Weights of a small mixture-of-experts language model, trained from scratch on English Wikipedia: vocabulary 2048, a softmax router.
Below are experts of layer 8 (counted from 0) of a mixture-of-experts language model. Rows are named router (the router's row for the expert), gate (a neuron's input weights, with its number), up (a neuron's input weights, with its number) and show model dimensions 0-127. Each number is 500 + 50 x the weight over its row's rms, rounded and kept within 0 to 999. Numbers have three digits each.
After each expert's rows: "mostly gets" lists some tokens that are sent to it at least half of the time. This comes from a sample of Wikipedia text that the model never trained on.

# expert 10
router:576557512577467502491402604430424469500475475387526499600512532531540472530421466546507524470522523514577466526510514371482549494546455479525480545556483472578515451487588500616512541492550412470457523540457554486467418482480474454461474465520434625513477535439488452451469429463533475490450585505572538459450508480474470525556476443522464485541423449385391487520427474490477513513409
gate3:525410472493511486484449550518411561447530473452516465492442421547556411548462517587507432531472474506505463484550477537549467450438487568492471409432486489552494537559386483466518523488555435526576456430489451573467605517536451446507451515450530400495422511582448528458429441323464446455463506503510516506522567527543428557483501487472548464452429539503478511488490527440577483394558
up3:449480400546544396573510519487448498598492531527486632512593552583433438639513440558446475556498471512554570458488563544510462456552581475533497497577495426419506518453496504470493480575534496539452578464494492414448472446415508460501504516508468583461538482486499558481493519488565508581439560434476506494408536433500598544457543479494601467509521496462536600488500509546496542455531
gate4:421497542566430489459525585546559453518463555623550501412543427420435449494414562589536442490443441523492556535456527539493455487521453512495466488632571458515383437457421513527461456436470508419535452528472497460462480519490481506521546465463489447536464559486519416492524494536513430524554478480447449529470455515516589575420459547458573545467600582495556412495479534471474567520484
up4:580506539519499562447502440467532533577549495521489520504515423534591551388625533539557409494581401452484576570490490475564513506419529480418517503505532469507558482422465534538367550528513536494476592475542496460511546476547509528609521495501502562522477496550551442510558523569468575516563542591433520504501554479599418528473450461472380530516577481524494462488543510504436502478571
gate5:460512470507556421448581516456468598511452520487556429455548527582504509516528608415431475486482566481541534503460506524540555556547589535493424560539526514457504506585530477493534544536416470491453533538517446526548457483457510584523552482483532576544552382484547513497504575466600501453463515422460524527491485537488429457498535432581455601567403507439503469463530510447337555504447
up5:418543517516459586437434484501502450533522427517442488517520530594505437451452490477561547458411511469539494532529545518437561431495466481569441576413502538541573460447513523499564485540462585557476505435500566522417512515478562565485527571481543584455517544552464417459440394483424482483549468486369529473529454438454567567455509532484448492501413565565493528459522481419389572526472
mostly gets: " with", " from", " at", " on", " of", "==="

# expert 30
router:502485485503439547477481533453491425572414456435581517517558516531449449488448494464489523461459526533570497497576479491514537437522424505475518507573446489508483496671549499497451575478497418495417494518419488571557387542448478500450521505515449638693556577542452497448501527426472458574473590535499506405532543479494491528578484488475497484551535531511518440490482461509518541540461
gate28:570453496466455501493553507550547376505478542475520422460483467450466493469481473457411496459523459481408489472480432469423428578475470519484565412575545451541453614507515532569450537473562546531504476505588470516498384554500489446416425448433491591525564432489431571421522538481486417522489549536479504541484412538567522515574527505409476554440573524530498531482412583453468453495519
up28:491462430437565535629473521384555556471512391500591460422566538471484465429473530501472476502499536546528502477412471579498453497511554502448567529516486447488379518437493495531497504447521473444517437517461453425568459539417568467528480531476513554458504530401526451465516454545535491481531641492473568433519508517413486540503479516488442509395459389530565478451444539564435532463465
gate29:461521520497487434553445457420515518469516374489438553632503483459550531538550431482474494497500529537535485445371598567534471475601405503428473480462550553607457556501533430548565485498442478591534510495539506575430497515450499542559450537520401428560473468564467516456432547501466505400483430454510531531539517462460500464451529551483453484490497563519517450521531441503440404537581
up29:453534566467500466465463377521499444422486424496553568557406479502502602497513546465455432511524439543496514435436457481514474594544481437463450495508476494489508503465472472461403490513494473381522462539369464485490402487545516498528562529478525505429536516452516591475465560450505470509484539685493537450393512454504459538481488466507537597508470553490528512456525559557396432528451
gate30:518518441507507553508516532473370498413475505404526544484559550582620481510431576533508432552467535491536468455467515460514522410537484475479552444438528575476502573485507520626503566530530455462394463513393486491615440537464490462553507567534528572469549509456606519525520515472555466511552597434546551432476489477538476440503538478604580529545468484471508512524428478458535490433558
up30:606553429461519626543510490502404520507488492472576461461542554498564436444561492437503644558493455501511490549491506524466577477498591511490595378505556476396543497471577471565560507513525463461486476472482480555534484516431477485579533484565485499499503468412550490553501430443418444493525545482565524444477555526484542475445499475604436534538502429429545565522524502570421466471419
mostly gets: " The", "The", " their", " Her", " Christ", " his"

# expert 17
router:546457520554492579487427535444422403476474509421514474517509568585440475516461393503482526444543507572523430517547448529547522491495459440488476560568432473579471399527533440493505525409534480416458470546437480517524536522534476501478456535490497481456500501520495473507536586480559526502508461493539567415545540448514548577561485470552492475651535365430358467538446435498463552548458
gate2:470514501440529534528442431517566448595461467523429468471531569474497355470470499552577445489537615584485531557533488506541473456459543468521495451602509404464501550461500576486452467540460547382475493478544544531532481418497528466548442531467557590542550587498437530506428455536459526555438508426544496442485471539521440544563476454473396492499523551536552519487524525500398595411528
up2:602493554546432511539470433526469469441541504553524423523427428546409508446537482451498580438600520406393428463472476498495495511542322548438534572461475504499460554511476484469580495573532418495488523533567499468485527548529574487592423565519470485492506530501588477527479557504542455536529528541532514441460437478505543526503416460482542525559498535508462465593448550391499432556502
gate3:466451399510515575493495479496464581385525510439436527398484482610463456517440476577425474474402544486514483402607427530489565457460456540555497384528516438555527547535397442562534463549541548482467462433456565541452535497510458453546529567423581517484467532563470509504477493512523530512507476447454494558442523477540510448508473534380557447453467547513431421513437498445535537485495
up3:494558419520502515483537513559522491598472452507431486491543497594522465528466452545532536472508475495485544514492534481605583474493533572554512441553434433448488433511445554501420447543531523539467586462524514517368450513421507564544466421476631488573446456440536548417489562536479495505532424476464531432522528526508479505487608646473581426408522506470469484459482460529441584488529
gate4:501480505529517405544434501540545480501419451579512447473545529599477441443504464513488510568490473521534445525391447521547498527612470531454502494595487582529379503546539416528492561465484528424472544447414527472472445575479499549525502453411568499515550554485515462470556497584382522555482516468394485487498544600468611500496461485506552625543491435514548530450479466497514554442536
up4:378516583564516543493495402509553580473421558396484489520482434594487548404605494455441557476528373523614488474466480488470453493465530515481502554517509518503525518551468511481440536478486530470521472488508486494490491380511579532483486393486408490500457489454479430499511491469492577424440498537509472558498641512611419444510459522507481500511571558539530459560506532548481584447503
mostly gets: ".\n\n", " =\n\n", " which", " where", "===\n", ")."

# expert 27
router:556492553536360556467482557522376453526355489523542533558473564521491485477470477479399544498435450503499505539489471463551554449603424445458513556595520457477542452565543424530402525489534461458477470511543493541482427454490468413489461528554436620585584464603496461410432451471517501502441575484511543450503522479494493490517465454498498487529432454439513485506495462422465549522506
gate13:470470483437510555439475575555470522497481458465535407525383467552441497470477567492503432520497431483538526561587459476450481503583507547486481550454497408585481455521545477565477501531518420473471529428512545558502536556433553541548489594485545492517462612525486541450498545599411480476504483563552469403396562583429563488450461503561381514539484442547540548584571474449480454512495
up13:439584566509451503562610466498417489528523521431526483449424472448474418401553540541524520557524462512433453459536528503539459508549489495441561507463514557529593642470460443418450500497584493428435485508543475473529425477452467527483529455513493516491500541518501521511657462478405532413503523457490481500565508517494539467399399464472502410542428534520480580523467521577595473521487
gate14:468447425453574568508515526524533539451479517452476493456571488484496544505448542544459516481474487564570495545484416464548623448529437467467568551518416514557578444426502561512510556496546552572526437418548482459365556495550471560541487495490521515505467599543460451505513477545468553481589558492554518557549562475450487507560439557571567466407442570429633457461498487548566545474473
up14:438546544506478495468480486442457428580504381445480534485503522491528561498480429614384453495573519462455496532508467484375485522459516394582439509473476462553602547478465600553403463521525544422548535478445551509589489525448551496502565465407490459440473547522499456460421465526482453578508542402456545488550488454419471538499472514462480563408510487456469491479504449504523488560405
gate15:454510529582542421553513579488432494508514482470543515545449473523429444544518566480491541512517642483472569500477498517485540485499458551498415571562478487468436449448471594411474479485561551491470456357482571458475439538506401403493495470585568471530396508540496484575504469544550570531465520487449454501590508536591421536487395472590511430474534457488470547508448465470435523550494
up15:530472537385432506532407495551525584402476463511421508442486452531512480510552438531516461459484477515528518553551492477466407510481466465442472532465480454539471517520515542481437525522378502494572561593613528553502541606567486545495461487516476439419450539486530563504458427500473452387529510474532490444544561552594495529471409524489402454562512420510438616497584470549522458455543
mostly gets: " John", "ham", " York", "ington", " William", " James"

# expert 13
router:526534521618488541527453583472476434507454479445482485544525548528523530504491459461447529482504475505516484541535402518563536476562443480428490517580515459549451423685515420473454535454504479419469475527618553496560484498487467482451488452527460492586538547530468487441393392498530466590487511525479556435559563452488468616534450409453450455533544441445504442430464463522447539529486
gate1:506571518578553504561468453571575613469555571549430525530497478571466520521528493531530495463456483539578493480473477575543546442483479403483407460504440468499464421509532566549487533621504522408485544478513512533488571444472431435497458548590555521470398550487530454503498509506484459617467505419502428552460483396427472510479392534396469423487508487546422555456536556511473467487513
up1:532526455499443478482413502521534487447427569435478509445499543409481418500568476479542523564431511427572527490486483510505443544517483451561469520488417475537523539480556458476456563498448558493589509554542534558427592467581440494533461527502481414442522625449530452488520520442507569467569496525622524456373538543513525518505483536611557528521497450518632517500632501552481491526537
gate2:509464542454533500565534497525546463497426544445394597463443517512425406581529406516524429414438523527556496512481463512486466413389497476509523549449598537534439505591589514457502502455430534407411468510517489452500494417428440500562525418501490541544524465436515525436447458587500409474415439498565521457480423500513519508541475472496443498499480532578475551491539565406491460458528
up2:515606382534502440598497446469525552465593475532566588455475510509409437496460527479512525508557560402436539517543487474591458450558490442436503492465421488452499432569471470356468460467485453516456462546591542465523519534491538555574470510601445500545486547507561555521425495546431493553518463520542525517477474535541485463534520444379400510553470518421489556520462495477464450442479
gate3:468411463524468528442454485548509539527570419473463587487451395597518514533533429466385550478441573500541457552545473457565488432470503431482577496500543485514468533511361528470438446484505518594500459401529573500475577514503444407534480495434547469398434522527444457413471455518533530573530559555485576540543502615527498532459447501527548496549468496534412468510450539482534474449489
up3:425550534495479467574554475457464503589419471547528515491497557426513494540473376558522465486454378537469444492474495510595409498543531546509558502493510427433501448462522478565552526611517476481514584521556550466470446535523497661485563521405576606461488443463558565488524506455509479510445596480498476466556474486531531380538509467465561432510460489479549491465474570523420507483460
mostly gets: " film", "olog", " system", " program", "istor", "ument"

# expert 15
router:546545528518428613519488497468516494480516424495540497589514418528523481539508481521382503560504511513599497593491476452618514476580462513449403490518573460579435412582494445462422527482493406470447422563493558536461473453469469456440479513599519511588533540508459509439407433500533449549440519505464542520477493442525523627475410449469460403488519482480495454497449494496462549515449
gate0:538455486552429496483458553443468552492455523549555537482543652537562532491398407475422442478501522464533528447414484484479504538560529534587350442608526568547620523410568510462446532600443477601513486424475521440530458502492494532533477511567513525524570495518518579485476527508470553517426578403471486487558526485497483512478476484533444494485510531608500439483509470471456471518521
up0:520409421451412514546494496531511421576557460488506466438458492504489474559480497576499459481475494402566465453539446471558425528512494478478474477505448545566468443406395479418486488505411507492504554485496528489501394536512481486455505499541492332539481514454472412478602513410454476545544615489531456489470432427490527498412447491493533508448534554468492464404494488574472384567479
gate1:519547496569443444541558579553539519481457557468460423607560423534499463521553451565573486510513446481518509533481475536545501495516608440587482469425507509467495464510467535537488564568419484469483559543495459471479509406505475512527451570570506522538486505550575427490459590473554491424519496514485478545439451526564389389401396498463381474580493581574484453423514540544503521508541
up1:534416410446524509553441489504553508482397513471500531452485529422459453421573472481575448614443570493492518453453456433513400489457505476568449430501511530445489506508444487533469527421507519540578517529525527489480450507525426501503479532475501488419545548459590520507518564457530457522504532520599543464511564600577541575418502511591480477590579469464598524434563379458513487460573
gate2:496562592467525497532551464546519523449457452417452527478567521647481472483513480501580441511518488573415448510429537465583471520543599415457476541466559497424412454509535467485518547560418520474406498455508506494479512464539475491505400491540484445508568518413539596396441445519545489515499529422531564478491535475546478523599498480485460462436412492597522486498519493461528531361536
up2:457429469541466539471531443524502493442492518526532462493459452647535441571454496486521549445411471426509553522432500516484540494483494531411489483448487475528466458539489534472543428531492552385598528483531524440564587527502547524484426490505478525484464403629573532525502505537417473500495513467520484413551364464560567463486502438395568550579494428432429475506410485523430501524539
mostly gets: " been", " work", " would", " was", " not", " film"

# expert 21
router:548523547580362626525464501515478490567429463524498552575479527537450466479500479492467503484445505490548483629499413463523534466570449427473497493618545474519459415599540446485394509519550518465467464486548487534472439395475482420472497478617437508511607510533498470451396509503504532508464499549503569499514571447517479495565445461465473425481486490432417482547505451408491543528481
gate14:491429528569528481547514533502484506494467340376461457455511613513436517550501537430598468547510522561537472530483579469533498478503509580460576442476563412512541532479506543542551482444547486503477448485491566439466601471492490475535476506482490640514497493622476439469507447476560569441559455547552509543538494413423535488431397538449489532469546531525540536435461530526522470489596
up14:566532484452548467464490445486490510542606427419523540536410513551549502572423366518433531533588506497449486547393512493361527595499566438570440488552501477556523559508518556458498472570478493459497570457509569520490543434454508465527480467450441480427462525631511528492564501537550453512560474527514493514546525459454494467476477427405496564414497425493526547469454530484483536610500
gate15:501465413485573475564587489373440524540529453600446545576484471562462436499534507507497430439549540576526460590480478491528533482540483513548470480493436457511496475399430510527448543536583522562415498512563467503440394460481486523432509526443588491521419540493543443548451559456483532433570521487391584525490645565469538523463417462493518456458575495534486457534506465522506557494491
up15:510564523527534546415478520500548559496555499553488502469480481427479521458553463470589433555509522490507575471477460512581464523508480533444505434331560533465485486490528427497421492469401485431474496499499474466458548515472488430439441452498459507447424518593575489448454416563534448436417485441543481444521434541568573395519508507552414536549524538541402649483479497538495494444539
gate16:486415449502502481460415507448373465569514512513491418530458554421547415555390471543488509491569418446513492401512485505552448506463492503415530567512459447471451411499448495441585532460429450579504421434480584524491442541419532489523536520453538471453450569480558509504532434548451551453523476481417470443475464449538506498523450494593492447480540451472411497513513584412481569429456
up16:478486498509491549444492440559507574508517474395396451511573496542566564561517541493522579430488454491458561439571467460506519552482469513505483498629521478440476472528514551424533557482480463604578512546412497448497437483519481472478487541490506407439450494370563525461458521529474467552528439488514498494413531358517490525488586538560503487415601546526483467501446416433610462505492
mostly gets: "son", " John", " University", " States", " William", " James"